config.toml
n_experts = 256
final_lr_fraction = 0.05
dataset = "wikipedia_en"
Below are experts of layer 6 (counted from 0) of a mixture-of-experts language model. Rows are named router (the router's row for the expert), gate (a neuron's input weights, with its number), up (a neuron's input weights, with its number) and show model dimensions 256-319. Each number is 128 + 32 x the weight over its row's rms, rounded and kept within 0 to 255.
After each expert's rows: "mostly gets" lists some tokens that are sent to it at least half of the time; "gets" lists some tokens that make up at least twice as much of what it gets as of all text. This comes from a sample of Wikipedia text that the model never trained on. Tokens count by the router's weight.

# expert 223
router [116 129 152 151 120  78  89 143 124 100 157 129 131 141  75 115 160 102 166 129  74 158 127 145 115 157 145 115  82  87 141 104 128  93 123 118 125  44 116 123 139 100 144  75 151  94 111 123 161  98 187 158  96  73  95 104  99  86 137 180  57 167  82 114]
gate0 [146 160  98 157 153 118 149  68 134 133 166 115 155 105 143 156 167 153 140 163 114 138 185 133 151 113 192 136  93 135 121 178 167 135 130  98 125 161  98 184  51 162 123 178  93  83 150 176 100 140 148 213 149 109 187  97  80 108 129 150 193 156 131 106]
up0 [147 103 163  89  88 170 110 182 141 140 132  89 101 155 113 147  87 116 148 134 148 106  88 180  98 157  66  88 131 119 133  71  94 106 157 139 108 111 137 112 190  91 115  87 154 182  96  88 146 104  93  47  87 198  77 172 176 136 158 117  71 100 114 144]
mostly gets: " touchdown", " mathematics", " Op", "conf", " basic", " Comm"
gets: " ", "up", "-", " con", "C", "uc"

# expert 11
router [143  84 160 111 142  92  93 145 171 122 154 110 141 135 108 101 146 118 133 165 146 169 140 168 120 131 161 127 109 108 127 121 101  87  80 104 138 103 110 114 128 113  88 133 128 112 108 121 134 103  99 107 123 148 105 110 115  81  88 178 126 137  74 145]
gate0 [125 118 120 164 162  89 156 117 107 133  67 136 112  77 158 107  74 145 130 138 154  94 142  77 139 117 110 147 117 142 120 112  97 144 114 151 135 159 142 174 120 100  83  65 118 128  97 194 138 143 141  35 168  82 118 101 103 175 156  87 145 133 171 139]
up0 [173  96 113 119 149 220 121 167 114 113 117  95 173  92 188 140  90 114 129 100 118 105 134 151  98 120  71 172 167 130 103 172 144 148 128 118 126  87 165  93 153  85 150  87 167 174 171 180 177 144 133 155 152  95 104 145 141 148 149 111 152  91 139 130]
mostly gets: " inaugura", " Olympics", " sq", " Premier", "#", "International"
gets: " |", "–", "\n", ",", "-", "."

# expert 75
router [173 133 152 111  91 120 106 130 161 107 176  82 146 138 123 108 171 102 161 150  91 151 122 160  89 168 150 108 125 146 151  62 116  98  78  75 100 110 156 148 159 117  90 105 167  71  75 101 153 115 134 143  97 109 135 128 127  93  81 109 117 125  82 140]
gate0 [114  77 162 140 110 166 146  97 144 121 139 140  51 157 135  86 148 143 103 107 195  55  80 119 142 152 166 123  74 131 117 131 133 133 113 132 183 129  64 132 111  78 148 116 161 148 105 142 112 152 144 101 129 111 135 154 191 172 175 161 109 148 145 122]
up0 [132  64 170 149 106 154 141  94 152 107 156 154  49 140 150  92 134 139 117 113 181  63  78 117 135 147 173 142  73 131 113 119 130 139 115 134 184 139  67 111 108  78 150 112 166 156 104 137 119 142 133 115 121 124 134 158 205 168 166 163 111 153 129 138]
mostly gets: " genus", " Synonyms", " Died", " Turnout", " Brand", " Ph"
gets: "|", "th", "\n", " Ph", " re", " that"

# expert 221
router [141 146 157  89 106 122 112 167  96 120 146 105 164 157  97 151 143 124 119 172 115 131 105 131 117 152 137  69  96  92 122  98 102 116 101 113 113 120  77 114 178  89  77 128 134  81 125 109 151 101  52 162  97 100 129 148 117  87  98 146 134 169  81  90]
gate0 [135  98 178 155  45 149 146 151 127 132 166  99 133  65 136 159 145 106  93 166 106  91 113 144 120 144 171 106 175 163  54  83 110 123  89 131 110 101 101 126 208  95 150 165  90 105 109  78  95 134 153  63 122 105 114 213 137 146 109 112 186 102 103 111]
up0 [114 125 150 152  40 204 112 102 146 120 120 139 112  61 130 177  95 141 100 132 132  63 111 107 144 121 153 113 136 180  51  84  64  94  69 107  92 146 108 109 178 125 136 141  98  78  94 127 101 146 105  74 160  93 135 137 140 189 172 136 171  88 127 104]
mostly gets: " those", " others", " students", " teams", " music", " rights"
gets: "s", "es", "ers", " years", " people", " Arts"

# expert 182
router [117 105 134 129 136 130  94  91 171 107 166  92 154 141  93 110 151 146 149 213  95 118  77 138 120 163 144  90 101  68  85  75 103  72 102 123 118 123  91 150 148 120 130  39 131 127  61 146 102 126 109 123  86 123  67 142 166 117  92 149  89 143 111  99]
gate0 [ 91 112  93 143  90 121  38  90 204 123 137 120 118 129  95 117 128 124 151 115 119 124 128 130 160 128 127 145 131 128  81 117 117  95 118 201 121 133 109 130 179 118  47 142 112  99 193 131  89 108 134 141  56  74  91  83  68 118 104 138 114 129 119 144]
up0 [ 67  90 128 111 115 114  59 135 152 111 106 173 138  64 115 129 105 149 109 115 113  90 175 127 150 128 114 167 191  95 125 157 127 104 134 208 128 135 137 109 163 144  62 155 121 114 167 120 122  93  61 128  76  89  70  85  93 130 149 102 113 133 140  96]
mostly gets: " could", " may", " can", " should", " might", " building"
gets: " is", "al", "au", "e", " be", " was"

# expert 126
router [122  87 194  56 115 123 125 135 135  99 173 109 205 157  99 121 116 147 152 186  71 182 111 163  77 117 150  89 133  95 140  94 101  85 106 110 138 137  87 129 150 131 100 133 149 140 151 116 188  81 173 146 100  98  64 105 142  60 119 186 126 139  95 105]
gate0 [138 118 108 163  59 138 196 116  88 118  95 106 163 158 134 154 132 160  91 107 130 125 107 147 132 122 101 112 148  80 166 109 102 171  92  66 145 165 184 110 124 121  70 143 127  59 140 160 186 131 167  85 121 174 126 192  75 157  60 158 165 105  94 137]
up0 [129 125 137  61 116  84 153 158 106 117  68 114 149 153 165 165 143 103  82 105 147 132 126 148 160 170 151 124 117  96 135 130 136 144 146 135 161  92 198 152 183 108 157 163 153  68 136 172 131 167 199 154 144 133 111 102 169 145 112 135 153 102  88 163]
mostly gets: " Jose", " Sean", "dorf", "ez", " Collins", " Barbara"
gets: "o", "le", "y", "e", "a", "z"

# expert 158
router [142 101 196 147 115 136  74 113 158 124 143 123 143 166  85 155 113 122 147 180  93 165  85 174  85 159 174  96  98 120 118  78 102  94 125  59 152 132 103 106 190 141 114 121 145 128  88 125 109 121 152 140  93  99 106 118 121  74 153 152 126 146 102 111]
gate0 [166 105  76 110 171 153  53 179 121 144 104 156 117 174 150 117 145 108 212 117 211  70 126  96 101 121 169 107 154 160 138 141 128 128 105 183 163  89  49 160 116  93  82 133 141  92 101  71  89 163 147 102  80 122 101 136 121 135 114 120 118 140  94  70]
up0 [149 104  78 113 163 158  90 161 104 167  94 197 119 159 164 106  96 140 177 148 151  76 163  78  97 117 149 100 138 177 133 146 172 106  85 193 167 118  44 154 145 129  48 137 116 140 111 119  78 162 172 121 138 119 115 136 135 118 109 110  97 132 102  86]
mostly gets: "You", "gla", " Lanka", "agno", "ben", "gle"
gets: "e", "g", "ly", "r", "s", "ga"

# expert 236
router [158  84 160 146 111  69 128 158 143 117 142  90 191 133 103 109 178 122 131 131 132 165 101 151  86  94 145  79 134 100 130 118 153 109  53  97  75  99 106  99 148 128 117 108 156 102 123 109 146  98 112 133 120 135 142 134 171  84 104 120  90 141 101 111]
gate0 [166 124 130 137  95 139 179 116 225 143 169 125 118 112 142 106 101 123 194 110  74  99  46 196 126 137  95 154 152 150  88 144 109 108 114 144  95 120 142  96 126 152 135 130 123 139 121  95 130 148 162 176 154 107 113 144 137 133  70 148  96 143 129 143]
up0 [144 117 127  91 159 101  86 125  17 158 102 122 131 138  90 160 171 113  97 126 187 180 170  77 120 116 133  99  93  89 153 107 138 188 143  83 174 108 148 171 124  51 147 117 124 114 108 172 115 129 107 142  87 182 125 139 124 114 188 107 141  96 137 122]
mostly gets: "{\\", " Records", " Corporation", " Space", " Railroad", " Cemetery"
gets: " |", " ", ",", "s", " and", " of"

# expert 85
router [183 126 164 124  93 108 114 128 201 105 197  54 162 102 109 137 150 129 210 162 115 143  94 166  83 130 111  82 112 142 123  71  94  86  99 118 129 135  80 124 114 143 126 140 126 126  60  75 183  76 122 144 107 126  71 123 121 108 134 117 114 129 109 121]
gate0 [118 130 107 104 133  88  94 123  94 124  83 168  96 179 155 160 157 116  62  73  92 148 130  88  96  66 122 206 145 147 159 136  91 112 117 118 117 157 156 174 101  76 142 128 148 137 159 146 162 109  56 128 135  85 125  97 117 131 164 120 122 124 130 160]
up0 [138 131 122 122 131 162 127 143 130 107 181  78 152  48  77  94 133 108 169 179 130 118 125 192 143 187 133  38 112  90  94 119 108 115 119  98 144  86 118  87 168 164 110 118 135 119  98  94 122 144 175 134  92 146 124 147 140 118 116 143 126 119 107  96]
mostly gets: " FRA", " ARG", " RUS", " AUS", " Coliseum", " Arena"
gets: " |", " ", ",", "|", "–", "4"

# expert 66
router [140 129 145 119  55  89  96 150 211  92 177 101 154 122  94  96 142  99 162 128 121 152 100 161 102 150 136  81 106  98  86 118 131  77 116 100  73 106 148 169 134 101 105 118 157  88 101  98 211 125 117 157  54  90 105 148 133  93 102 155  82 188 119  63]
gate0 [131 142 156 106 179 159 124 161 153 165 109 136 144 140 128 130 112 155 163 138 197 108 122  98 158  89 103 113 139 137  61 169 102 130  92 192  63  82  96 115 138 173 117 165 147 130 128  81 130 135 119 134 159 169  78 127 123 139 140 174 106  79 110 126]
up0 [ 73 134 180 126 133 124 179 103  44 133 115 171 174 154 165 155  82 145 190 102 155 132 111  87 170 142 142 172  95 173 128 149 105  94  76 124  88 121  82 138 104 169  65 103 118  80 124 171  97 153 125 101 146 121 152  70  79 126  99 135 153 156 136 137]
mostly gets: " at", " along", " in", " near", " during", " with"
gets: " in", " at", " on", " with", " the", " In"

# expert 227
router [149 149 167 128 146  95 111 148 126  90 138 115 122 124 117 110 143  92 134 135  80 181 110 155  96 137 181  95 124  90 101  86 106 110 116 111  92 116 134 127 129 103 100  97 136 112  67  91 131  76  83 122 106 123  75 112  91  59  97 149 105 156 118  84]
gate0 [146  94 146 126 120 144 134 115 136 109 151  56 145 113 114 124  81  92 133 144 123 124 214 136 171 134 112 107  86 146 136  90 102 114 155 111 176 168 133 111 142  68  81  99  80 122 130 134 133 210 129  85 146 150 151 125 152  57 197 118 156 107 177 100]
up0 [117 104 173 149  80 136 115 150  82  99 100  64 113 135 125 120 153  73  70  76 161 137 148  95 192  94 147 136 129 138 143  87  87 149 143 113 157 195 164 119 146  94 101 117  81 127 111 158 123 166  65  65 143 175 159 120 180  97 144  94 140 129 186 117]
mostly gets: " where", " which", " This", "Where", " These", "This"
gets: "\n", ".", ",", " where", " which", " The"

# expert 224
router [133 162 144 151 113  90 129 134 112  71 132  99 155 151  93 148 175 125 187 128  89 164  95 134 124 137 200 118  94 109 132  96 131  51 122 129  94 110  84 107 123  96 133 116 168  50 152 116 125 107 160 138 128 127  85 105 113 115 135 156 105 176  77  79]
gate0 [173 155 151 121 154 157 116 142 123  62 136 167 126 151 136 101 123 167 151 148 112 153 114 150 117  86 143  60 133 142  89 107 120 109 158 139 146 135 132 146 208  62 125  91  96  90 149 108 105 145 127 139  78  60  96 118 147 105 111 186 138 123 117 172]
up0 [122  77 116  99 100 147 122 154 161 140 139  62 134  86 113 121 137  79 168 185 147 125 129 107 139 167 142 195  90 103 137 167 133 109 131  97 113 100 161 120  76 155 109  60 182 123  81 148 156 138 102 154 136 196 137 170  80 161 137  52 146 131 147  65]
mostly gets: "×", " a", " small"
gets: " ", " a", " an", " two", " $", " one"

# expert 173
router [157 119 143 151  95  85 118 152 168 123 143 115 177 180  87 117 156  93 167 145 102 166 112 129 100 143 173  96 105  94  84 102 131 116 111 131  78  99 102 172 164  83  95  79 174  96 112  93 127 123 150 129  95  73 107 128 119  74 116 153 155 131 102  94]
gate0 [136 136  95 115 122 184  75 139 134  99 146  82 141 121 169 107 208 168 172 166 116 120  89 172  65 121 148 118 115 149  88 111  85  87 119 106  84 142 152 134 156 109 128 139  87 124 148  85 189  88 124 120  75 128 126 150 146 116 159 152 112 110 123 120]
up0 [164 142  96 144 119 156 139 175 144 153 133 108 128 100 149  98 174 177 120 150  87 105 130 107  97 101 163 144 131 172 121 114 109 147 166 158 111 174 118 149 178  85  97 150 104 134 154 109 169 122 161 155  45 147 142 153 153 158 136 126 154 123 124 146]
mostly gets: " when", " When", "When", " where"
gets: "1", " ", "2", "9", " when", " where"

# expert 48
router [154 166 150 100 101  80  94 140 111 125 148  93 136 122  95 111 163  84 180 120 120 184  94 129  87 136 164 123  87 102 103  96  99 115 109 101  86 103 107 134 122  92  79 116 175  82 102 110 153 106  90 126 111 113 103 107 134  94  98 132 136 156  89 118]
gate0 [156  93 125 100 137 139  34  87 156 109 127 101 139  96 125 130 138 137 131 136  27 147 154 177 137 144 150 109 191 118 100  86 122 175  73 189 112  81 182 168 137 145 167  91 117 140 112 123  85  73 155 127 109  93 120 101  95 124  98 137 107 173  82 145]
up0 [160  91 164 102 156 178 162 188 162 130 169 124 163 164 103 144 148 128 110 166 198 160  60 151 128 154  89  93  64  86  98 135 161 145 138  75  99 170  87 142 157 119 163 118 167 135 143 122 125 155 157 170  87 132  99 163 119  86 153 179  92  97  99 103]
mostly gets: "\".", ".\"", ").", " However", ".", " but"
gets: ".", "\n", ").", ",", "\".", " and"

# expert 139
router [163 126 137 122 112 126 139 123 160  91 163 129 146 171 135 119 175 101 191 135 108 168 109 164 112 187 173 119  54 107  59 145 110 114 124 111  94 151 109 102 136  96 136  80 169  85 140 132 155 136 160 134  72  90 115 139 135 103  71 182 138 164 126 115]
gate0 [161 126 180  41 122 161 131 130 148 138 143 143 105  92 111 158 112 107 137 184 126 179 135 171 159 109 167  53  94 124  77 112 129 195 142 115 115 109 100 105 139 114 142 142 189 143 164 156  84 131 103  53 162  80 146 153 115 165  82 158  95  32 101 155]
up0 [142 141 158  49 133 163 140 127 118 120 127 164 101  86 109 172 128 103 128 169 143 177 154 189 163 103 184  56 120 124  80 116 127 188 128 108 133 104 135 107 145  94 140 144 203 150 162 177  79 111 149  64 137  91 150 151 123 184  98 185  88  42  82 151]
mostly gets: " Dun", " Har", " Hart", " Preced", " Clare", " Wood"
gets: "1", "2", "9", " ", " He", "8"

# expert 253
router [150  96 138  97 154 103  86 151 123 109 162 127 135 151 125 111 175 153 144 173  90 143  84 156  89 165 185 145 120  88 121  98  94 125 148 100  91 125 119 155 130 152 105 133 157 118  74  97 166  65  71 137  97 125  81 124 101  67 114 109  85 162 143  78]
gate0 [138 153 127 131 109  74 121  77 180 148 131 109 142 170 147  80 147 128 128 105 120 147 142 168 178  78 129 140 147 134 182  76 115 157 145 147 165 116 177 132 108 104 128  96 132 162  99 129 148 173 101 142  61 180 138 141 126 149 132 184 142  94 113 135]
up0 [131  96 135 130 157 186  92 154 123 125 155 165 136 137 116 168 123 124 166 148 153 102 108  97 104 182 115 134 127 153  73 128 152  97 117  85 102  96  75 158 146 113  85 149 133  95 138  91 118 104 155 115 175  88 131 135 100  68 121 107 150 183 134 106]
mostly gets: "matic", "gon", "top", "oid", "ping", "ulation"
gets: "ing", "id", "ic", "al", "op", "gon"

# expert 232
router [154 123 124 129  88  71 138 118 132 121 140  98  91 180 110 115 153  95 164 149 116 157 118 162 120 126 163 124 110  93 123 120 118 117 117 113  64  90 150 144 142 102  83 154 165  73  78  80 178 103 104  88  99  68 139 120 109 139 100 155 119 158  96 101]
gate0 [130  34 110 110 117 135 113 204 115 130 152 162 109 130 143 101 147 118 171 117 122 117  85 103 108 138 118 143 127 137 113  89 121   1 174 197 105 148 134 143 139  26 177 112 135 148 103  96 151 185 117 112 139 156 149 134  92 123 102 128 131 110 165 118]
up0 [149  66  90 123  85 122 145 177  95 152 145 131  86 133 172  91 159 143 164  98  85 132 134 102 159 109 122 166 154 135 167  93 113  41 186 155 139 117 137 101 124  46 156 145 154 115 123  97 165 174  98 106 150 119 183 120  92 139 104  84 144  92 158 132]
mostly gets: " etc", ".\"", "​", " Hispanic"
gets: "\n", ".", "3", "8", "1", "6"

# expert 27
router [154 120 130 108  80  94 119 165 148 134 163 124 148 166 114 119 140 118 142 185 125 174  52 184  79 157 171 121 125 112 134 115 109  93  61  90 102 152 104 129 142 173 119 109 168  76 113 120 173  76  81  97 127  86  86  64  91 117  88 130 139 147  88 106]
gate0 [132 121 142  38 102  83  88 152 101 103 119 119 138 132 111 139 136 122 154 127 150  72 132  90 117 208 124 118 143 173 122 159  68 148  99  52 157  80  56 110 169  98  66 183  89  98  89 127 110  88 110 118 131 117 109 184 111 143 144  92 141 125 154 113]
up0 [136 156 143 168 125 158 116  75 181 143 162 102 141 160 136  94 137 111 153 120 100 166 145 170 140  93 137 118 106 108 118  82 172 121 129 166  75 168 173 145  87 138 178  75 160 153 141 122 158 144 141 121 132 166 140 118 143  89  92 172 100 140 105 122]
mostly gets: "---|---|---|---|", "|---|---|---|", " majority", "ation", " Opposition", " treatment"
gets: "s", " |", "ation", "ity", "---|---|---|---|", "("

# expert 196
router [102 136 180 139  83  87 125 115 160  84 146  75 142 164 119 141 160  76 147 160 121 145  95 201 125 129 127  85  67 135 157  74 107 115 115  46  69 122 123 119 151 125 129 137 167 117 130 121 160  80 149 142 120  99 121 145 113  77 107 148 124 125 111 136]
gate0 [144 146 199  96 170 156  99 126 142 173 106 102 136  94 151 164 114 181  89 105 149 173 105 144 139 160 111 100 118 114 122 112 145 157 100 113 166 128 112 100 173 143  83 132  87  98 120  68 139 109  74  95 129 140 164  80 131  87 103  92 118 125 114 179]
up0 [133 117  90 140  94 137  81 114 144  44 116 107 151 170 123 100 178 112  70 143 137 111 129 168  65 104 127 128 141 176 157  93  71 104 148 134  79 135 166 185 112 128 170 196 139 153 111 176 125 120 131 142 122 101  88 168 128 153 166 133 177 120 154 110]
mostly gets: "inomial", "{", "Species", " Clade", " Turnout", "ง"
gets: " ", ")", ".", "3", "4", "8"

# expert 244
router [127 120 121 130 134 147  84 129 161 107 189 134 153 165 111  91 170 120 194 128 120 139 112 165  70 145 184 113 115 148  96 110 135 135 116 148  96 145 144 164 133 125  72 101 168  70  99 134 157 117 123 131 152  81  97 142  96 108 124 138 128 167 137 117]
gate0 [ 70 119 113 175 133 110 107 151 155 135 106 134  99 180 119 131 159 139 114 111 180 185 155 108 166 159 133 122 112  88 144 131 113 131 115 132  97 122 156 158 104  75 115 131 137 112 117 119  97 137 127  65 162 108 162 167 175 165 122 106 154  89 101 186]
up0 [132 158 171 150 169 136  70 181 137 120 128  79 134  44  81 146 141  76 133 129 155 121 180 113 160 147 111  39 149  64 134 109 183 116 121 124 142  81 143 159 139 113 129 138 154 128 132  90 165 114 128 107 148 128 108 147 127 137  38 136 168 122 127 201]
mostly gets: "|---|", " Died", " ±%", "based", "child", "park"
gets: "ed", "el", "g", "d", "y", "ar"

# expert 5
router [153 123 122  67 118 134  93 144 159 108 189  98 146 141  68  99 143 126 151 178 112 168  92 181  76 146 167 107  91 145 121 109 139  83 136 104 112 123 108 144 155  71  96 112 141 121  75  77 120 129 107 141  89 109 117 120 140 128 143 153  92 124  93 123]
gate0 [ 95 193 141  96 184 117 163 112 124 115 111 172 163 126 153 158 104 161 111  56 141 107 131  87 124 147 150 131 117  96 139 170 125 141 107 189 109  75 122  75 120 202 128 107 125 103  71 119 118 148  76 134 149 112 109 104 128 142  66 147 133 129 163  91]
up0 [162  95 122 172  64 109 102 117 118 117 137 131 104 125 102  80 131  61 154 179  97 133 138 124 114  96  71 151 101 150 105 112 107 128 148  50 130 162 172 199 110  50 145 159 151 153 176 167 152 109 168 104 126 196 161 145 123 100 163 120 144 142 120 150]
mostly gets: "=", " Although", " If", "While", "\".", ".\""
gets: ".", "|", "\n", "=", " |", ".\""

# expert 77
router [141  85 189  81 138  97 103 126 165 120 155  56 150 174 131 151 161 152 133 159 108 143 111 150  71 135 113 108 100 128 123  89  57  70 147 118  84 100 116 109 143 109  93 128 148 102  77 132 167 129 116 101 129 124  67  95  89  65 123 139 115 155 122 103]
gate0 [ 95  97 164 153 131 118 183 101 140 117 125 216 143 147 155  91 143 188 112 150 148 133  91 167  90  83 126 171 181 131 142 135 136  72 127 166 165 165 135 135 104 119 116 107 123 126 154 147 109 114 130 104 131 112 160 173 197 155 168 127 155 162 152  61]
up0 [136 116 120 168 108 151  95 132 119 134 170 133 141 113 125 100  94 118 114 126  87 108 164 132 113 191 153 131 210 103 114 106 120  94 167 107 163 173 135 149 152 144 132  84 124 105 109  55 158 132 165 117 145 125 109 139 120  91 133 128 106 113 101  80]
mostly gets: " Coordinates", "ović", "ová", "child", "moto", " Silva"
gets: "ia", "a", "z", "k", "s", "ka"

# expert 206
router [132 139 128  69  67 113 129 110 202  78 148  98 159 151  74  96 148 110 155 153 105 187 138 171 103 166 167  67 142 147  99 165 109 104  72  83 106 116 146 125 115  82 105 103 149  75 116 137 149  80 164 145  79  90 119 108 134  89  96 150  77 172 100  82]
gate0 [129 160 121 124  49 124 130  65 151 156  77  73 164 131  92  97 165 123 160 115 136  82 141 158 137 156 132 148  81 152 109 122 119  50 169  98 126 108 118 136 117 215  70 159 130 149 150 168 120 168 111  87 132 150  85  14 104 175 175 120 109 152 198 122]
up0 [155 142 130 118 149 178 105  80 127 119 130  97 142  91 110 108 180 119 148 118 149 142 163 169  83 105 127 164 150 159 125 135 126  89 173  92  94 139 122 109 178 124 100 130 145 172 170 155 157 166 157 114  92 151 138  91 125 140 165 155 127  63 103 147]
mostly gets: "In", " From", " until", "From", " near", " during"
gets: " in", " to", " at", "In", " In", " from"

# expert 145
router [147 131 151 161 119 138  79 129 125 100 160 110 159 151  74 107 198 133 152 151  90 139  85 131 117 154 174  46  62 124 115  83  32 136 130 101 106 173  89 158 128 115 124 116 169  97 108  64 136  89 164 115 121 120 113 165  97 106  91 124 150 179 135 140]
gate0 [ 84 147 122 171  77 125 131 115 101 133  61 148 181 157 156 165 159 123 180 138  72 114  98 121  86 123 102 171  97  79  94 132 201 150 123 135 146  97 141 119 165  57 146  81  89 158 134 116 133 211 159 132 152 125  93 145  99 129 140  91 121 119 119 134]
up0 [141  80 118 118 147 104 109 110 138 158 146 163  73 109 127  72  51 135 112  86 196 116 141 123 127 144 145 145 154 168  95 136  92  90 144 127 119 213  96 191  83 207  97 177 134 100  98 141 133 101 114  97 161 114 120 142 139 141 121 111 117 144 146 121]
mostly gets: "mathb", " double", " twice", "Billboard", " Double", " semi"
gets: " ", "'", " (", "1", "ale", "ia"

# expert 67
router [133 108 169  62  97 102  40 125 140 125 143 103 168 175  83 141 106 121 123 121 110 157  78 153 102 177 168  88  83 116 105  92 112  88 144  98  83 107  97 130 169  99 107  93 153 109  73  80 158 103 100 138  82 124  75 100  81  83 139 130 129 163  82  89]
gate0 [119 100 138 125  94 141 105 111 123 172 106 127 161 141 116  92 141 155  88 111 129 108 162 117 124 164 154 193 102  93 178  86 145 201 135 135 115 118 136 127 154 140 151 102 107 148  99 170 173 175 166 146 173  71  79 151 167 101 143  81 126 157 137 101]
up0 [160 152  61 112 102  82 145 126 144 145  67 181 140 125 159 137 132 103 127 110 169  72 131  90  96 116 159 135 112 147 183  85 129 103 121  78  80 136 150 133 135 154 114 117 174 146 169 181 169 165 138 105 125 100  82 198 120 134 108 120  98  87  63 137]
mostly gets: " Pacific", "ensis", "ica", "ico", " Peru", " Brazil"
gets: "a", "s", "i", "ic", "co", "ica"

# expert 110
router [160  98 162 119  98  89 139 107 136 109 167 145 159 151  96 128 173 102 144 141 151 151 112 164  94 112 162 116  93  94 121  97 123 129  78 132 115  97  85  99 143  77 129 118 145  74  98 114 131  93 107 133 128 120 113 112  98  93 115 165 103 183  84  90]
gate0 [ 86 160 169  76 158  91  92 155  89 140 134  86 127 191 152 138 134 139 106 126 131 188 150 125  93 141 152 100 129 169 140  76  90  91  97  96 142 187 170 181 152 138 145 118 125 107 120 119 147 104 116 116  43 118 156 131 156  96 128  93  84 105  75 110]
up0 [149 136 120 153 108  93 121 133  94 157  90 106 119 190 135 102 119 131  73  70 165 138 143 115 122 116 163 113 111 162 177  91 115 157 116 139 128 114 160 107 117 149 157 102 107  91 130  60  84 171 130 139 136 184 190 146 124 156  65  65 115 146  90 133]
mostly gets: "🔨", ");", " Morris", " |", " Baker"
gets: " |", ";", ")", ");", "°", " Center"

# expert 128
router [160 150 173 110 109 128 115 123 158 109 177 109 122 146 120  93 141  82 118 155  98 161  92 171 113 146 159 104 113 123 135 111  92  95  98 105  79 117 100 145 131 126 119 123 137 100  92 130 145  99 172 140  92  85 105  78 119  99 101 158 122 173  84 112]
gate0 [107 155 126 131 204  79 121 122 107 115 141  72 108 132 165 111 120 159 142 106 107  83 152 150 158 142 113 160 112  99 128 143 111 125 174 124 140 155 139 150  86 130 139 165 118 162 132 165 121 114  55 145 102 154 132  74 138  83 193  95 124  82 137 125]
up0 [ 71 157  84 154 216  78 136  95 117 156 125 103  99 160 175  79 108 162 109  96  91  52 172 136 177 137 125 163 139 107 114 170 141 134 184 112 174 145 133 134  71 103 147 159  88 128 164 169 118  98  74 173 153 164 126  65 143 133 152 124 117  82 135 124]
mostly gets: " named", " prominent", " various", " famous", " appointed", " such"
gets: " the", " a", " of", " his", " an", " her"

# expert 237
router [135 108 192 128 137 130  90 121 136 108 157 126 143 157 124 148 151  82 140 191  73 132  59 131 136 145 171 143  28  78  94 110  91  94 110 114  86 132 118 127 181 118 120 115 167 144  67 101 134  99 152 118 114 129 127 153 101  71 111 133 166 166  99 116]
gate0 [122 148 132 126 137 119 111 115 128 108 167  49 177 125 145 133 146 165 106  80 111 136 150  97 122 138  99 151 161 104 147  94 112 113 143 108 124 140 172 147 118  88 157 144  61 100 128 172 136  97  93 183 129 128 130 153 100 116  53 133 146 173 100  65]
up0 [155 112 129 192 136 173 113 182  99 100 113 137  82 134 106 133 177 101 162 110 153 123 102 145 150  66 116 105 117 102  99 165 124 134 138 124 141 143 135 176 121 114  83 156 130 154 152  40 141 147 126 142  77 158 128  81  42 193 116 124  86 113 190 231]
mostly gets: " Sara", "colon", " Sri", " Islamic", " Ali", " Arab"
gets: "a", "to", "ma", "ra", "al", "-"

# expert 149
router [149 141 183  97 152  95 146 122 167 107 151 113 177 173  95 127 155 119 120 148 123 139  65 150  82 151 138 141  81 125 102  70  98 111  85 143  85 114  91 141 212 112 127 123 121 118  61  81 124  82 101 170 102 117 126 128 114 101  99 153 143 151 126 124]
gate0 [123 119  98  71 125 131  91  91 146 152 115 109 148 149 194 119  99 161 126 132  98 170  94 123  75 149 148 136 105 114 141 197  97 151 158 179 145 145  52 187 116  44 110 206 142 149 122  94 127  74  91  54  95 165 107  89 193 153  95 150 133 118 136 190]
up0 [151  96  99 123 132 119  91  82 180 160 103 111 110 107 187 115 103 135 128 156 119 101 135 138  89 115 188 168 176 158  49 165 121 115 141 130 162 150  84 130  93 122 134  97 166 100 186 113 102 116 107 147 118 141 105  97 126 125  74 170 108 129 141 153]
mostly gets: " what", " how", " case", " evidence", "#", " idea"
gets: "O", ".", " case", "/", " who", "tro"